From a checkpoint of a small mixture-of-experts model trained on Wikipedia: 2 picks a token.
Below are experts of layer 4 (counted from 0) of a mixture-of-experts language model. Rows are named router (the router's row for the expert), gate (a neuron's input weights, with its number), up (a neuron's input weights, with its number), down (a neuron's output weights, with its number) and show model dimensions 0-255. Each number is 128 + 32 x the weight over its row's rms, rounded and kept within 0 to 255. Numbers have three digits each.
After each expert's rows: a language model's description of what the expert responds to. This comes from a sample of Wikipedia text that the model never trained on.

# expert 37
router:176141180135067157093090113164130153126175126176076121028126155170151180088148095128124139151145090142089156122169102102127116138141186149097127134153123135112142207102136130160170197104088158147150175172092176029119129160135118157119113150103160072144123124152116122171162081096158169094119189126088125141098108158113084136142221129191154128165112124163157135090096115084145082140136131102134159160119121151126132151119078160131158139137146097152170120150145106074087099115201177068115158162115158119184169133111110166108153131122143134199090096145174144118123116073161110154110095126093107166127112085092123131129164114091113109106110176099153142169126151156137132186103132165103166121152199145170115176135117139157168121054099172121160140097134145107085085117191167
gate0:224129120115073161133134164146092126136176129141149090077116056088096179127157132110121114132100143173052136151096072118159126163125146128138094187142067147122118139129134124116141055099101130147173132078112173107153156185150139119183040114101155129102155156108087111104146098122102114119135148128138162164153136122075113144142091118174155151083126099144134158073063081072089130148154092036097158105101119140101124153238158114120134095146210163111120137157116120123126157104097141119132101085160130142161108093187166125183148089089115156130142134133151129119104105152107158092128171079134073098157168144107125110132097113155109068154179175091184054122146112054121133130150197083104154160126113124085136124096114162117094086106149158166152098177115111117121135133115142
up0:079135095097161076137142132087135107085116141101146153154166180109121112136126189090114131086104131187111069125136124104162148143191090076151150146122094112122141126153075122105122147130126128123113140103142131190094112102056131168077149082158130152115114196156093168143055155149092110142141114111077158144116148097112167131139096109087047110143111147143173161145137154179191145130146106112100131100146138094067111099114114116153126100097082121129073128159164208150124170167156141156169172248120093106107167198094120124194035147142115092131146146120104132182133187104056115147175166170162172133136139129152133139091143118125171145114122112116115174107161160140135136098134072143129133156135100121155114050112066124160143142202152100108133148083132116159101123148076155
down0:126160137130139053086091130131114079086136105152132138122073159148182126123085142071149141105065130122134080109178171116160165084130105153079126175134165150060162151147164133094098124090139075134123172167078115122086204118006108123098145101177153165156121164069107069117178128115174136121124089162147156118113122102099128174116123142092113116136133218089183188131112158130128185129109165121155138096113169102146139131168130145149129058132138127104079125137131195140116122110052123143188122170120117121126149138176099091156121093156185098109100146122170150149140149127125173074067149111143114137140147130160153145140175151103099141104125098214111150129122115121125145088145138113119195097126068098155132134161150156110157067161177115160098137171123159148128199140118168
Description: Institutional compound heads. Head nouns closing names of organizations, events or systems, such as Festival, Award, Committee, Force and Party, plus sea level and time zone.

# expert 1
router:184132110157133107150134131118118111141162110159137169155155148113110156126142124098080173107172102025108147115136105114141134125156177169140084132102094131090010136138100103116154111100164125155208096154083153150123138119166171098196114148188131071161134177123093123147155112093161137103084118079135182079077100171136117097196099195134131097126090147169086143152039151123183095143101088156061155091156103115110064163099124122176110141154151118119112121116160132092135141159090160075166139246108141124138095107126101165113153136137099174183103111141110129149146130094179066104092160110149255105153105137108100146127138175095138108111100130153167139185127130143122149100137134131121150077152130138112143108145126116159146121101139128103159130125136130154111112090142126
gate0:093131136119076157126130123088104147163158163158097101070091104127099145153084146106163130077096138152163149119091122139118143085140127104128166136136129086156156172110112083207129116151134106127099153107101139085131097214132142176086159077138118137084152174142140167138124127123055113111165076123032140143205100084122174189141086137127144154129112088142155192106122099116113115118120195089101153148107168147127127090188142154077037117137116188084094107114096160158133081165100140143123122136102133153080150103154152140112101098066212135144091110027123114126126124143084152171154130119124114083104171147096177137127132183164099100044119166174055101135152151084128156161128133125149153110108148117123101164143124097153096114149157110129075163153172109071158126119100124
up0:070108122092141113130117142149139138113132111082124129145199119135105141120109075126137153152102082137167114000148144054108013105138131099118132114141092089136129130125122165068125116139125098087122161109215166103111154167136153105095176169124100150190102111109191091180132129201128084117108097157107125102156110111137148143097052139131172120147164149097151085192131121133139155131129080186169069109177157070108160089111141080124159078114108139144062154148095081164103138139134089113159179126175118161170085128170112137127136132100163167093188076077160154135136105134125125125123116119115110130102082116092108184113090110123176132150153107112106139208138136134143122147105160144110117151114135122162116098177123080109108175126099061072155104122177138141110194146138130
down0:094144155131108104164062146141152111151142110121151153138144109121174117135121157170110131201101138123130124022113116137145110097188138076077127103113084081124156080141160160072115155149060064100067133084167117142113166132110081097093108145123116173131088088116146132161145175117131116129090116148207152180164136170115147122081105051173171159125162179137179082152145199101090151122154164193183100100127132121118156184080170158128141130153106149129138082139061106171107158101157123149137154085138137134137098122196134107125142164101102063147092168128159111119143162128114121169184135120103065126173153138133097155131081123113151148124119094137105115168117174164152113138088147066120132135150161062092115088118098110142122117124130105159173220131178151103143204142154116
Description: Periods ending units. Periods closing sentences or abbreviations and initials, often fused with years or brackets, such as "2012.", ")." and "Dr.".

# expert 44
router:146138131154063198082105130123143139136103166103127141074115086143132102079116100135099150123100137108171123115159114126087156120156150088090175178115124080150141119091154127167031123134132112129165108090106177091125201138116116193111097088178146145083165128134107113181132145096163122067137146087108087112144149155116127110117140119117146152153110130156086156073204119127087162087182112167185100236134079132166086181115135138144110146151130144157119183099086139102088069157116177199134126109143113153132176112148130120074135114155087189141098111115153068088139115107135185145108111190092082162114047092130137172141125149154095132118157132164112181171136143166145119176098180136123133133140128121088073131119137119168185106154078178143127107125090110153153161121189085
gate0:142168077129124152059158106127158110184137035138125134086135150084114159107148112146099087114165144155129023146115156118088152123138141142121110181162094142122168095186075112161121088120110127164146156129114153137104111129141085169131126101075051123067132149081172161124173102141153169092202130115158128152143136158119122120109089148058119116108130133127140116146146178067160124169179133128136142107156090128118078124147184114109125169149123091148095169097121119141127136085108093154165112138121124113143028165144128130150135099119128040167137183154062051161085113129110123141202084147138073140121115110106156139160107174188160101135095159159116113049109081120158104132102126123100151164091087103128116072096050123131134088172161145194128094105131087108128126130146137
up0:130043162114134146149119095122104135222147136131094188099097081087143081072118103145158073081151068127119129121113086141128121125075131067138142092166114087093136148116148128098165194133181131104087059103185155158127119136110133190156138143154148117027139157087149125147141123151135132139133171164099090154174150167051130187127090133132116144063155119127098112148145094118102062102138138111165097113053164120129113126182130171103134126081172118139176194179159117121069138115186173135124149143128175123119121127124150152128136168117126099158141169151151172162156158122160122068132135175185121125090172101076117109123149114144110168167110173102121148135155108103094085119188210137123126151077139106143116093161177116133176097117167107135126139132167151139181172177124119
down0:116127093149132082207181162103089175139156111115156015087140121078130102134099102130163154120125132144158113119098186155168152090067116144162156126128062132158141135108063167077112081142119169136121164127100103153110119140102111136117128175111105104140125158189148120154158121168051047148162109090069084139164110139110150109072125110143100121114158141070116066176118121117158126137091137126155112153114150126159138160147180174094098116152095141199180171103095148168141087069154165131095151149108173156121154095091117211156155166183081114102083118156112107174137077059126108100136156110116084109143130140102136120136123128127130158074120111046164098127149135077154105095100142125157115131131098228115136114095160096094145107113098140133113081129116141109119073116104080
Description: Compound and title endings. Later pieces of compound words and terms (Force, Prix, Medal, Division, corkscrew), often after Air, War, Grand or con-, including biochemistry words.

# expert 45
router:151171115205086117178126127107137108155165134118154148099149181101098148129153123126110062139076085091105162101176100098193098127173167131167091132128166149117058173127081111036158156086157125128178133141132114130153137098125142129124137140111098101124106125153170133215142113110133094127135158116115137102066128110230050090098113146117123125113072135178089119107116160148137089108140160102103168121135132087085081142072006199139125109128160179128117079110189109159090131129132123115140171202151133099105160124126099123099090152123071155132167141168169208116170146108129114119178163118110118126140136151140106142176124119079179106124140159120145157154189147160119154157178136121110109089135163179131152119126071116144144110148090120124189147108126150159126126124193120
gate0:124079128084169165086133153142117123148111128185090144075078089161161137153149151124212152146167132157126110180112153132088124129141097155090164128097104082113170141193131097177090101162116118107109128103083159061099145155135135122080156119114169093170194126064114118067129168171097140119106100142125126104157103123062151138104143126130145172145176106075127175107107124095139127139104090110136110159139164129124111127170199089109128130170124107115101187153095168157186149160158179083106105116106072148144147117104144133142152119083152107103105087112081065147095144122090117148107100129144130126156130071110130164073118176165108148119124083170095032152108116125175101160109151071213146179173104119087177141149178180154101146072145183082051102131117098088123117112110110
up0:151105123129088158140137129109133142135151017154113182196136088124084132039119145213037128137180114121175127140158123101150105168129187117133104087146185120119138142090112073117173169158101118105182120105115138118119113137144113201108083129157155084143149132179107153142078164110143102144122091040099173164072128109154118151145164134075199121129125118110113126088162139158161128076183130166146135146116198068072170108131095169096182083137135146121089113101141077113168106149139160097163104130168112088079146144074133104129094123128097146108078159114123137121115066159195181105134139129106123106116124102138117106108123150128139157105171108084150149131130112151106141134138148157114153055149136133087125150124128163211097092103083144128093121097148130194146113080148093
down0:158156108181125078132120170154131148098109179082123142173091143133072088169107056166136122192152087209129071074141144097147127130113159125106146090097151101114201145129131173111107165165128161092109135086043143098157131135110115132154148154146158094147175123146100112101215111107110084101139170147098151165139112212138132086139107202112151088165098179176117119065089157134109146131097117134084125132111176151077156098036108105127096127159151129100128084140123149162145094168133150128188169132106087135115196123159126160098098106147134133105128173138139113149121095085130111143131134095148118083138103140135083071124147107125086139149152151159116098117118176108075086154137112037134083107159085058175137137187160162118153131201116141188163131127125107136148119113117110
Description: Standalone numerals. Small standalone numbers in tables, scores, rankings, coordinates and dates, such as No. 2, September 1 and aged 57.

# expert 41
router:088109109107144123147189149117109112091155112087141168133137106113088141081082147093145146138111124111055148126138161137135142146104138081160084183134047075157139110156116074153185170143083130146127101121088157078138125094152129154113170132111157103074131140148159092150131117127125074114150151146121095108129126132239149145157091102149111119132139187068145158042078173094128102156156039131131163130111141094089121093146132160143153115128138189109160148221102133115138162073196184141123130117135116161099111101118122075128111109086145154125143097121164132148109149141118069097117096125129109089147140183100139212087118080099132108125088151145163137155135069056146136058110120126134116204074133101185117097206086123106142143122136168135130110060099096129125089146144119
gate0:075083085149105149091150125099045122145094095156152116117101064149102131072128140155140089109149155147084103127104096126133149083103110101112128157061052147063110129118123102125097075100118203127103105169128199150129079114149143160066186105121116121079074122119101173114124155134130124178103081131095178169121140147107135098146162130109170132162105124131169144107124182112082140117059100171156128089110128085169135105122132183087095064128155141132122133147152131126134138108175215163138116124123130165049104183120153086154181090137139130128073067123098142162097068142106168138094116126146097049135123125169119140089099099151106151158102072074108111151147076126230138138098135097148147173120096102144151124157132165116122150129092134170117066128123099122154178085105096
up0:077140144131113099134145131114083159114113127088120155154131096154100147112172134150176191112161136134092099092133082130193133077107162035151134152140081105086144088128172099162151121136120085156138137150074101083133116115117127102091119120092106070099114142130136158126095066120077119125072106121058154199098154105095161133109159103128106108190152157145168116114115098087103137177128178144133107125115144032187120096155165162120086106120157165144098184134148125143074216117154162110176109093075170178134081186082146136117124156118126171137113124157140102094121140124057141130138166113096127113093108087152102127111098132136095132030108154124115153124123125149166165146138080114119110132118133066116083108124073154132102174135073167124163130017123069121111177089144111
down0:133140147143112145231150143130132115156141130096112112135071187114115084111147087154068133110141155113121125173071117132169099147096088126174142116099105111127122109125123137106109119121161165187170088176175128148044131150202172079142155165196131123157130128100090118152153114148151153070125190101096172126095116139117121148132162106142160126109108124170098113114081135082136069066122122154140175159124145138163192131137125090133173090090125149068157106105140182126143168156146022081169084134116112140197157103165068109125075157115062152116135141087137111111146105144147083096159123161136126117129124165124171115176099132090168126159154127087091155165085093165094085135126115151133094153133058095101130145151155159114123130146144069133029118132117093080194077146132148
Description: Adjectives and modifiers. Adjectives, ordinals and modifiers starting a noun phrase after articles or verbs, such as more, new, former, third, fragile and additional.

# expert 40
router:165134151088136110134147091090107137102151121099186164134162135149074122163142111167073126153151072123079208065189039120118099156166191120189125146061130132174096148058098125096153147102147128088084126116113139094171103098129164134113136126125091126086117136173092167179117140097103135090110162148146116123136102165180111127157117153140175125124120171147201073108105147131172163115153102096125142117134158107130069139131131126114137106106193174152104133137168186148112107143120156121098168180162129093072118142149158083132188153116129144105104130148133132109195168121102121115115042038066106131163106139125081106112153165111163028146122178143103132171141111183118179092105129068128074099127125111130101142165151130163104146089087148141150090131153094177092095134144134
gate1:111120097129144114138049172085100148109138123155108154130092071112206127145126128147141157128161133134155110175124150129067162141124083113093180167150139062116122154143199140145160135205132129114114151119130147117106180131057145122128127172118137121119149100108136043100148146065067151129144131110094090120125125059109120191133117122125126149097142148094112131148141119150142126152138163122133090167143117164143169046117144090142127114123082062091115125144058165148154120104143251161090072113196119179076129134066128143123139054098130138148137124152119113131105116167110156070123142152120093126156145085127154135099132145135124144065107112120110117113059192096154140164134126125160171188124099143166102103125246146146120217123156179119104109167115176112114116132121125
up1:140136110114151121113107118142098129125107112109144154178154177099098131060091117122158155144129138159142152117106098130112150116062179188102100078192107121128144111116067157081124102092206107127176128119127091091112127094076141112113130103157135147067090206046150124132078126153121142126126133110132116147189137120062121133088153123133116121145131133088095126199138152142128170154193114167140169119147160149146147084119126112159093142190097138122132158129108218133138109133098022107218229127148156113124124127090142138126158166105116155196130105151088089115137137140129126148165110096166147137181155096177117141207115114101080136179108154110050143143055123133133126121176133147127146111074127142126103130172110109154104111067081161120097173138089126112147171121185166
down1:106110149123097128164151173164119136137212161083110158094142077102173116113108157154139141110141139174162156168114169170128155167112105146103168125130119094160170103115195111113131106124151153172111177062114151086139135119122101110151086029151166175100130147100119096140133143114176137091042081098148118110156161091103080131175107060125156112168127122118052154159129121084124147086117159130090124161082153135183183098134133129156077100158137156093133139135058165115078073145108085128127159134079135115156116113094153123148073090086116076160117116166138082129105066152119145145114108138124087088127183082203139111107145107120108151065063088169107074195089123169095128116108156118091101098089148152121110196064133140167113166107137131144129142086149119147119133147060148
Description: Paragraph and heading breaks. Line breaks after section headings or sentence ends, and year-plus-period tokens ending a sentence (2014., 2024.).

# expert 7
router:156089126139108082108167129146129091141180104164152111171105125125174093114112146129150131119064155128159088167123176110128138169144183149149139223086147135164143106144067152071213146124120150128156142155054154104154118136132131129146145145123151110072108140084140091149119120129080124071092137154079149145136073187112166117186057102130169111151152145066132171145105092051154067150132136100116129151138144157118105098144171125114174157130168109193101151163105197098110142129182146146116116095120069129094071171120153035172165119110147110080166126137084141203174170147109109116124069119142141113073114180086198129136177160156147143185162181103117094093124116131126097159142150091154115118151115087089136120149169169115128113120131150133153142127170128110158189163097123
gate0:107147144146108152111157149136078092168146097140144146120063138140158145108109171106181133065063160164136107103118154095045176131123129113087171120133109151124193119125119161098117132135161081190142139138068134094131125096096126148110050076121138103157123132105104152058127121071106162081102131113110127132196038117152128076160140121130153153179120132114178174111145075105175095125129141145137175154126113139103077189149090104082159133121068157155097132139137108105142154174166103135099135095117106150167115092103184080138133081091154123093098177148107122180133111144152102179087112091123118108102133150179189134121179154192177132079172163153100082070140119108169113164120172103159113141179141117163075075103099109113131117151113221170128142139100083091128171138137173
up0:115089105154198134062114077106150145096115073160108136104160060165138104108126099140124133184156154111130142117169115130095143115145124111107107128168180188107137118150125131125122128111110087126126130105145192149117119125195118140091114173128148102129101194099101130112122117150169106142116162113200179096080102166121099111145193089159132192102115116183139157021126127147118118144121128136124185149150180113161056127125151092129145172101086049131099082248170085102153115147092136091137116062052153105124142122164119163109119108142089167110122102119172138068120101138134090177110141165111129100132094099168096197111116098112085114153182140116121140152153117131179098157142174183110121110072133123155165153123140101156131103107172141050196122127109185131125157116112142
down0:157115071170130129118125148163129117105074133188113103117167092109154132157158094152117156059117069140134122156084141127160120181144190149202095115075086084079101142130157131193134148098137170058199153113193145122148086164104129118157148127132122109070128101118105117169113112121079139109148124115073133191164204140132137101133096142125083102096131154020135134126177119179116113157126131140086102100134058134082120103129123119102137096133177116173140143150130166126131112123129079127098102191188073141138105105139128133112161109100120174135139208103160099062098107157133139212130085150131143133175148122200154133137094149127150110145124113095115113161143103187081158123047118122169142141163136149097148140118128120183143117116091069135089075147190121164139124066103137
Description: Common abstract nouns. Everyday common nouns, often right after of, for or with, such as people, water, service, violence, food, music.

# expert 32
router:116143111132138125118150161094168156156116135084104144164086081038150114077107128139118113159109123156145084147091137168146167144133134103162213115129188088119152120127128119201198168139105131129173134123140136104102118120182153192126160110107091101047139102108097179125119103106055122128127078151108162155160150128101095115124137135152129194134165086150082155124085146138107137130117159099089123106093148168138114054175170124082087108113148102147141146157124148095124085111085195172098070134124116167122138152153193141147130102119184148182136131098151084100153176149164141115143128175136138089153149112095116127131124231139122089083087100133060106104075101151137088106163125138170147120129164099154141163134123132123136129129212058134092141109173105035170141165079079
gate0:111136115114119155129121138069056099158116120095092176150089116107117092093149127095113089146098155145135202166169100189116127109079104146118194107080115125167136189148170153112122152147174144135121156091137167133130124099127108170097144115142129151101132154136104126090115134132143125112080125196085134126149099105140163062054088119141155131160104108096083083115092133116105161073136144105111122157102173168144082139147180145124173175092087132121153188138166182113117099123156216146178087127152074117124215090170157108109160100126195101101139160099103091159116115133141197167106151176096096150109176136137150137153118093131076188141098109153108113073118124144126132160149132112171128145130099126155087153154135131075093215018171107134097168191080147122136131135146086
up0:174181149125159108130162125093066109142132100135112156124154133159150147186150105170149126093170142156142124117143078110119126078127154157138124122168076069085155160114167171086095098107173105112122059173182121125139097117131139090138153113120057086098087107148142140149128104078149169077172189105123118102055177151143115115146177138114165114083125173120157139114096130111174055100132154163123094141159153093109172117134099114126126095097158104155146114102121127090190137143129110130110125151046213169124086095156142146164108090087190108080148117135112137113108151096122105117111116109117143152063102096146183145147118138188092061116163147096168151159189147099128192113153122099091145114156122070083115132130066120116154140167087204135129097164043170066072118111126163
down0:130129093158084057149085119134179127109108158112124156115178124082093140096141088146152164154148119156156179135167160166121133093083102107165125111140130151154092152098128128171056137082149213113163094127136138152117198130168138081126122104114080138140117137132191124137119123113121128162132121167059120135084147194093090117108118214144109164111135119136134149161139095177140121130125124099114165131159116127133032096160149139083068119092131134195121126155092156130119135045108219142116124131170135105098132145191117165111144204117160105145071152064132144162134080111128162094167153181109091136151181121154092141157148135181078144106142088117121110215096068150071101125094131130104148094142166098159172122172111125125164085090140077133116145117129159073155080096168132
Description: Mid-word suffix pieces. Inner or final pieces of words and names (Oscar, Almighty, narrate, Eddie), and suffixes like -arian, -sion, -ible, -ative.

# expert 29
router:142125087196087136098111062092097087124072121153116114150050119117172133139172138104117148133154184118140129162118158127064183126109142122131147096064111145100166148185099163118114145143151136107058100169125148102184102117164133164129112104179129103117097152146135141098149118099083121137109052136132121144063063173144127073174152131185150218112115121192165123148109121139100138093063138136066141193135134117128152122070116168126087147156120156139158033148129170088143070165172153136110131125085157116156094110105172138173087095113119143100110169071147101117080126122127136154164064141111139083110149178115089132124147178106145095161130090147143036110146152097177128102146163111129134106122120146145139180093183108109159128096131111099180098131113103091165162157118187
gate0:111087145137134132169064124128086139123179130089052128132091057101113080090129164164169165105118117154167092076100133188151163133108147105153120090124144195121174168073148124168115140200153189046175142170141140114074108177094123145134106146139138100115150069101093153134119087094161124179133106120113147138125114128106166131135159101109130145126139201105144129110144098199099162083105150118122105216177098125200145065126113123127086110169119115125117141147115083150140079183117191168087133185108120155087155126097104154148143083056170082143151100128117088141139131104172123153127125167120146079122154118185124111161109137152149115093098071150118080139163074151148089111089150141122136106149086110121087104083077160148137156112202143134094131157138083103150147158148199
up0:057147160126109101157146125120116055114120171199188122092127150125145099161116071123111092144173106169081088170164124121134120102136096096186144171180087068146133088125118134109152163057108113193097119072125062090131134105109143152148153122138141130138122186192114134136157092181121113118126150110127095098131125131147115144093101172151165070162165070159166119100135156096145085161091133157129223090151117168115151138124156137143133117110183115116192120136091180107084152123144135099177122157181137128128116034129114155131130141130050141161123107156094157132151152159085138122135144141126142146162164146017149153064101078084118118095145211086074152132149134140127157140185119102110121159123100130127158080140159128149142106129096108112129125099100156110082133039104104
down0:150126139119097134092099142113155191149114162084188126093110141089173114168168164133142113149144054088145120142073101157124164152132136135129167116133139237151112207136146115191095145089141084046150131183126159104098130141106104067162170043104088098129176130186148168109131106102089141081170143143145124152111112091106114083133157141074159097154098124101136139151112151110086172203103121119148099137149132112105153149174145127118103137224147150119151135130095128146066055187202097135148153112135142147094101126053104139069125141182091133152126088084072175134145178129117149134137126115077115140147116133151142087131126131133059111150188102066118172129140144117087139163103128146146088133170145109104130114159143144138127104100131131157090167116129168114210085116136111
Description: Counted nouns after ordinals. Nouns following numbers or ordinals, such as fourth round, silver medal, last 20 years, fifth story and consecutive seasons.

# expert 24
router:125152099169131133096111123130227108070169120095088148056069151132092157139169141143119125169114125101115143121154080069117115154188127134150114101166130096109059119133099118132123123061159146177168118140142200134154091162097108154134112147171120116153131100145112160175090114136130146128139090085098123117097125102175077108134156141102150078104091172199114128153120137144186105132170114130065168132166115139090117135099130149172088070125137129095126073083186111087135150105191109109107178106110157181194132176127085127137095127141101149139164131169132147096188107141153148151122167044162119140068163141140087095152104131058154167111162157114144198152163108131121176134137108150094166026105139139092159142132119124171119103144113059112160124100201132115080143160138157
gate1:121130138137113124067137138159121135140119137115079129109136099177105202155145121126096162091225133154103102127090125140052175117134125080162154146140099172136138132142106121186133111133156035107120137143125125115099108135099086086141089113142143056149174092134143128076108123127132094149123109084130097117105141030095129127143139099124032147086129116155152168178228114116116155115112147087129067107121109165144156133058140089122116066132124135140033119121144152162097090128123116132115085122138131190167127112094116147107138094150130113151147055219134082107134106102107123091117097139107121097138134082088140094088170174097156168089124141063088095082117133082141138081142151143181123133140120103194102092174149118143041149143091119107129103129130088129121172089092149
up1:199109115116105113114125157146124173134112108127217124178118148093146090075138123153149098254067120127145139188169136117152137128128118148134162133142185085124125098148146182066101158122101158151171140185171117154182149161122147157063131116100082172112097114103123082098131127128104140138144210185153182106192137245163134142064092100168144148197112145067175164103050154118109162094142117153143171120131135110155150134151129136110166174124163109112120143133110121101111109171104087100166124117147132055117114145163158122126135149106142138112099158069080129164099122097132140104159148142147180135137074141132164114162143106191192126125127107179126132185114116126116111148086147114117128124086089114154108150078053122127164116113144155145083154169132098140114107165118112
down1:129117131118095135126101120118143045133083137138160133052103121126084165079135151164129097197135119145141133084144178156129092144156082124151126080138115064144134102154160113162093142129099094030149150094152086073113152147082131090127102137094132130174125113111190133131107131157153098101081142158126099117120165090057173126098188151201132125109131106081086140107136115166112140131153146124125140123178113083077082132174159145153130066130083114118166167149111129166116114052101092084110137092088178123107086126184158082119124084128143177129156106096029091134087108199081131153073102200146107145108163132147119111066153115113161141136160104102131115152091105158136155147059117112103114126087129119109106199093171123102088106152175148128124091197138110132102076142175122
Description: Opening parentheses, brackets. Opening parentheses or brackets after names or titles, often joined to years or numbers ((1912, (#73, [their]), plus list-item line breaks.

# expert 47
router:117122132149064085130137098138159128139147144173158145132166195102148145159133113139124067084114113101112149084112097033136085056165158155204081137118118113109071104119119138113130086122148181090126103169168168120137135137083174139145164117138121086112142142137167132190146097139142167125140153137096121107143133142133071121162140184133161071141081085139133082131111175158136098162107124070088090156155106118076073162121120171157118072105161156108139136120166128065105102159149172087097157183139115127157137113125135151179144143159145144119064157164182134144123114096123159149171098103133125140166133185132113125197144173158182015132136098122161171127194080167164111116162100155121125107157146134127173184081135153148102121105085080100153154123171104203106089077179137
gate0:160105147138131119123077192149074123178140191105096105120088100122079103131151109125148167121109073191108124115086113123131115130175123139146165141145106122128139117161154121212116124122139055112162135173160119109158131160166137106099121080120161096117151119165115104088110119112067120113150102113044059105159130121098142197150115057129094145090142095157132195130119108094086191109132119088114131115106108212115143095142127122117102128196164158116077120125127172127116115113125142133107148137187081098148142166106136190137132152132119134138141115143123079073156095129124166179085080140112054202160137130104197202116153146168141130076157134141103098134107135174206129130098177139158114128132067123126154137158129101104055086134090091129092109092127098014160151106137107
up0:122168080151094131116120077067146103103148146183189096120112137163154102070129154179089133152154138152146115165129144135108112176120090131100152145140148144084139126129112114100068160099147159142079118145127145146166147118136146099123145114118123112103114064069137154152168176153220123181139084087166160125035164136151095079093147123097178146088105146101145117123152129149119130107143073122118161157234155089156128144142119149109149124083104064123187174132136109148141140135128151170117118092074156150131081126108118119098092114135146098165123129092129184078097146136188164016172127127111116064065110087137099107128134108101115167186092107100130144156142153130142139143138137086100171149213135123139113130112117124142241122148095157124136149142138214176149135147088097
down0:133119106206130105101107136118110159082111191131101095094151116119114147142133155181091158105138116177120145123092132095087115109135139126178136127149101133099136102138211158136105156084181091153119117197150140121122162182144098128191118145124122071103180070120138131144124078153158104146119081123132109101088163076128080119154120142128122123097125134142134175170122045084132098095128144100127173160166140161122118155120129147116145168125172047148174131116109126112111172126119146101078125028106147156150088120012090153096143105135134074057154142144118118128180143157113191085144128095086107174154171140110077197142164132152125123078152118127117132123116054118145094140179142131128139158214132060158150107133076109120107106159089093171117125122054153114166183120093141
Description: Closing punctuation. Sentence-ending periods, closing parentheses and closing quotation marks, often combined, such as ")." and "",".

# expert 22
router:145137092097036145140138125108154165103076115104081116116136136167185141156145168122101181095181176156086120123102193137132140116112078155093108150200106120104149174143107171110127084141114109130093187045108042142107104130105186070146042116131102088133142128137129143129120117146109143172164149085143122151118149152111156143146129101066111139073190111087110112115147134086136099123115124200177108103103160159140133165107140104035147109179112117136104114111132152175194101175119083144116114142064148125139107108133113148149160139098139093130194146173115145097163129102146156106123147124140124136090118134095172107096056077115123158142184153137091140103188115101113108180136153135158146106163107120080218085139099136176121116140112129108124163199174093104093166134074096
gate0:134109109154120155134174122074132123170095114136091165116123133165218139129151151146137130122186120093111145099159116160160095089049142139135164135119045082135100178159154118185136142142091168114166147137075103122077136098124118156088098092214189098127104126140083114111155143098152124134157154112180143077113143144151177193091106195056142125136147158155070138137121179103195120165175149148095094111124165121121131171141173111089128103122149160127159132168142144176112088179095173130116033106146124147149170160093092129106161151117098160165120123167109105159093116130063101071124121102140132152138122114123121150118107098113058110155124129113081131177101151134136112132091176057152161170155096160094153113116189086119138110212168078081133125163156092103069119124095133
up0:138130095095153114129166087141147099122109127133120179152146112087095119159108064120089174145118099081166149137115083104123195109167149165139130129054186173049109116061124128179106130115228102083111102141157141122120096194089120145146146161134110147141139126143094096147127140104108134134128123112118129124148132082113114113121153124120116088150057115132147101167086130160135145131082140154094141121159126137170132017028113187146114156155159131123134175114100106127112117119158100091058108190134130122108178066118161153243155144138105149084110120096110143196184138158189156154083159154120176124184125130160126137186160183099159109084125152137155111060111129180137089112119089105121137109107104138113116135081144139112127177045110119120139122114139087103127085094120116
down0:121131160111175102149171134177131126128116157108142117150131085107132113145145094135101158119134073149088119130192173121136132165192195113149134170160150142185140149118096154101151149111169136119088138114150197112103093143139000123127108146099121143155149104122136149146159111155110121132144148120143130139143173096119123107144089113116105088110157143188165115085139125091162044130138106170130127121171093138129050116073165126144137122122157143135132130090135098137154117123141132118128142182136074098145158122096089113098147113168134171123129157134132185135163123142137142099127206116119131130110101144139136092142154113142129129138131147105138137141137073139137153084120113096102131110109155098117104095143168135093113112135086118162164115111101119107112127133139132
Description: Common nouns after determiners. Singular common nouns after the, his, this or a, such as film, father, region, case, publication, agency.

# expert 6
router:111166114078170165128097125100093128135099113110186114109094093178117138092124132147124119133142173146089128172104105104144132122096036099129084111170140091156160114106092118132069137173141117121066106072180114161096098106142151104125121171153090123148104089088121144091093173136122171184082084178159126167138109044094131085082153136141116107069138099145148122197159147170095149080081153103139126107132127130163152120145154112160143128148072161050138074075111128152175103105073133087142141108139099124045152092157082154146077124132139124135124101102114153110139134135141100084166153132127095135195152033158122140054118118142140115124085072096094130124102123098150141066141134137091139121106139155187116100064099098121141175090122110122073076142085135090096138039095100
gate0:119051102141156132153113122060134135170072156153095132176116134109171112078159139106121164114187178180124109159090171117100130118096063117150153051127048134127104133111142181108101135142091137160098130112124177157112133106081112128150144160149157154148109183117077047123101181132125075121144167172145136147113113119107069083154186079150154112134137144137129120114129134101120166115193122158112113215078116126214078125102140164135159134154119091098116146137110124119112102147122184113106110077150104117151090127163150164152179146110180125097124081108147114124076085131188122148157160158128112148125203170111217184128152096101149089146142123141133118109094165026136099104132093131142130190101121155153139102104182134140194153096156134142183125112143118092100126144187149
up0:117158162129118146095068149181118076119146145105155111153105127168144159126128101140140091146117122174116079164097141144169139120167143116236120142110180144122161090109126113129192120126158135123158094208128109049098114117111111156116117130170118070084097092083125133085166123110128172148143078104115156100079111162111130138130129133150179155160074144125156142084118067143122102189108177113108172085157100110114125086192085110085118167052183151130131143148133185158101168083139099170155111119113165133106073118128133101165122105130132121147097141140093114221086166102114115063087112130196159080117094150161122096172071148095108164063116107097191088171137128183121067133114117102077086132112112145111132161122110166131115079192149136129068118130116107084075144138141089
down0:142134174106132098112166105111094149201098095151163123095116149119142059134153140090117094034194147118137104151111122114150179122125125148063100123128191122209138141104122181053091145115148118164145064139098161133152080120189098131083069169154156091120106150109095112109137151134150190135125134144122198174110130142102149092128142162106170163187135135151124187131119181121119125174118125123121118195215135156126090084174192130104149089158071143147135113084148167109139116173130141136123144183140129097083093122143102154094135084129122184141142090098148093151144079091086155125128101123126145091161112111131132113162156148104124133154118130127159143077150125143084166131031100146129126162153072160068120096113115079106095095178129131177118152195116083162204127159114136
Description: Adjectives after articles. Words right after the, a or an, mostly superlatives, ordinals and modifiers, e.g. same, latter, greatest, fifth, Japanese.